Weights of a small mixture-of-experts language model, trained from scratch on English Wikipedia.
Size: 8 layers, width 512.
Experts: 1 pick a token, a shared expert of 832 neurons.
Training: a variant of SOAP for the experts, 393M tokens.
Below are experts of layer 3 (counted from 0) of a mixture-of-experts language model. Rows are named router (the router's row for the expert) and show model dimensions 0-63. Each number is 128 + 32 x the weight over its row's rms, rounded and kept within 0 to 255. Numbers have three digits each.
After each expert's rows: a language model's description of what the expert responds to; "mostly gets" lists some tokens that are sent to it at least half of the time. This comes from a sample of Wikipedia text that the model never trained on.

# expert 2
router:191126140127153159142152093131127137145108140130177181106101102124136089097177159099109114148186122135137183147151121109089065135123108163108120136109146118084087112062125135148139140122109109
It responds to: Table and heading markup. Table pipes, column headers, newlines and section heading markers in list-heavy articles, such as | Votes |, ==Club career==, |---|.
mostly gets: "andidate | Votes |", "| Team", " | Notes |", "|---|---|---|---", " % |", " |  | C"

# expert 10
router:156080105107140132126132175118148111098152144159113053107108112170151186119117171184155129131099168110102162083086190119183122127116083143132111130137109107124112108098118159166173164154116116
It responds to: Titles of works, organizations. Capitalized words and word pieces inside titles of films, shows, awards and media bodies, such as World, Best, Twil-ight, Month-ly.
mostly gets: " World", " International", " Best", " Radio", " Basketball", " Records"

# expert 5
router:161162098163175102125115109150104127144162151129117090102151156125126179145103131167156142158156168119097088167150143134125154135150130157104123134156145106083110108137152181130127124121090142
It responds to: Person names and credits. Name pieces and credit words in music and film lists and award tables, such as Mal-com, Mar-j-orie, "written", "| Won |".
mostly gets: "com", " | Nominated |", " According to", " | Won |", " written", " Jeff"

# expert 8
router:119128124122108177073076042055200171151025100178169160189154110095102135070171099130078142144154122072099179131107165126131116072108150080083104146125099105121150137160136130108121124194130178
It responds to: Offices, institutions, date separators. Official titles and institution names plus date pieces in biographies and tables, such as Minister of, University of, month names, commas.
mostly gets: " University of", " place | ", " Minister of", " at the University of", " President", " president"

# expert 0
router:144169094112118061135153141134147145139158146138163145112148058134099087138180167080137107116114144123116147171124146082147086089103148132119119112113160124107181052109161161160150175108138141
It responds to: Romance/Slavic name pieces. Word pieces inside Spanish, Portuguese, Slavic and Hungarian names and places, such as Álv-aro, Guadal-aj-ara, Iná-c-io, -ović.
mostly gets: "ić", "ș", "ović", "ón", " Carlos", "の"

# expert 9
router:184113114140162094162139079086125203163099118113131118076159120112127165128157137045133115121173151132155060126155130115108107165130155144127197110108168126126164129138143140096236112114130161
It responds to: Taxonomy and descriptive quantifiers. Numbers, "or", "other" and compass words in species and plant descriptions, such as "includes one species", "shrub or small tree", "north".
mostly gets: " north", " west", " south", " northern", " eastern", "- Family"

# expert 12
router:103135114153089119125080065125151106141189149173050085145075084162126126119150194193110098106092157146095121168172139160106116134101114172139133137070120124138120125133147136167104119077118133
It responds to: Verbs after auxiliaries. Verbs and verb pieces after to, would, was or had in running prose, such as take, allow, defeat, material-ized.
mostly gets: " takes", " Despite", " take", " not be", " seem", " allow"

# expert 3
router:156094112128042047167042149129144135094139166131141167096132097116147159134129156103108152112195077110151151140054108105141132170123125129126106109096110108149117165134171182099068111171158158
It responds to: Numeric and coordinate punctuation. Commas, degree and minute signs, digits and units in coordinates, tables and statistics, such as "37.58, −75.78", km², "(age".
mostly gets: "°", " (age ", "- • Total: ", "% | ", " km^{", "′"

# expert 4
router:138126112100097069096125167039173116110177126164136055157105147152146136141112134149170121146157141125126086137118160166095093196162126124124152133163130080088136136137113140118128171159147178
It responds to: Plural nouns, time words. Plural noun endings and time words ending a phrase, such as years, students, times, Today, plus final year digits like 1-992.
mostly gets: " students", " areas", " years", " However", "th century", " days"

# expert 6
router:140148127129116104094163164139112142150105127121129080159188159172128180091100135143212110111120155138090168106159151095139137157132164099102169147142143127113139112096146184073135127144143147
It responds to: War, nations, dates. Nationality and military words and function words in war and history text, such as Nazi, Soviet, invasion, of the, plus day numbers in dates.
mostly gets: " | USA", " | United States", " army", " Turkish", " Bulgar", " USA"

# expert 13
router:128131120130129117219128125129083114117153177111089090102129148121110117145104161121114076151044130111120142127108132096183124157134109149166091055097128155111145127112153115123128183171143072
It responds to: Titles and sentence ends. Periods ending sentences and the first words of quoted song, album or book titles, such as "When You Wish", "The", "My".
mostly gets: " | \"", " | \"The", " \"The", " You", " | Episode: \"", " \"I"

# expert 11
router:161138095171109126116103130098166131163126100113083140081152148125133133129137090163083112142163118087091100109196114085122112104121137086136123143154171102170135141095159096145138136142151190
It responds to: Biography openings. Birth years, "(born", "was an American politician" and career verbs in the opening lines of biographies, such as 1986, "was appointed".
mostly gets: " (born ", " politician", " footballer", " daughter", " (born", ") was an American"

# expert 7
router:125166099067186090051084132107133119110144134123130070124109057182119134136139146068124054130179177143105119184181142097139135179102165106124102095140215146147145122119113099087188116114154120
It responds to: Technical adjectives and suffixes. Scientific, medical and social vocabulary, especially suffixes like -ic, -ical, -ine, -able, such as cytotoxic, thiamine, economic, physical.
mostly gets: " drug", " social", " physical", " complex", "itive", " blood"

# expert 14
router:082148113151129132111116148124099121071104094133130120102150141120145161062181138113151137124121132114136143121051110075117121117132120103187140072161155113153141135101119150138163148155061086
It responds to: Germanic name pieces. Consonant-heavy pieces of German, Scandinavian and Dutch words and names, such as -berg, -burg, -mann, Schwe-iz, Deuts-che.
mostly gets: "cht", "berg", "furt", "mann", "burg", "stein"

# expert 15
router:145093104156138147176189142135086132100137114124175132092145109084113070156156105142120113096101165118133191123056193069158077126080131099118083138151145077137112126104128139130090112117152160
It responds to: Sports statistics. Sports stats and results tables and game vocabulary, such as yards, touchdown, batting average, "Stats at Baseball Reference".
mostly gets: " yards", "-yard", " touchdown", " | X | ", " average", " goal"

# expert 1
router:113145113158077076162151178140156137137097134165110112151119166154135082154128154134121116110136130086121166160121163112122140084171123151157147132109132102080119118127203098082110114165181147
It responds to: Word-piece fragments in names. Short subword pieces inside proper names and rare words, often after an initial capital, such as N-et-flix, N-ant-ong, A-ven-ues.
mostly gets: " Ash", " Os", " Sup", " Es", " Ast", " aut"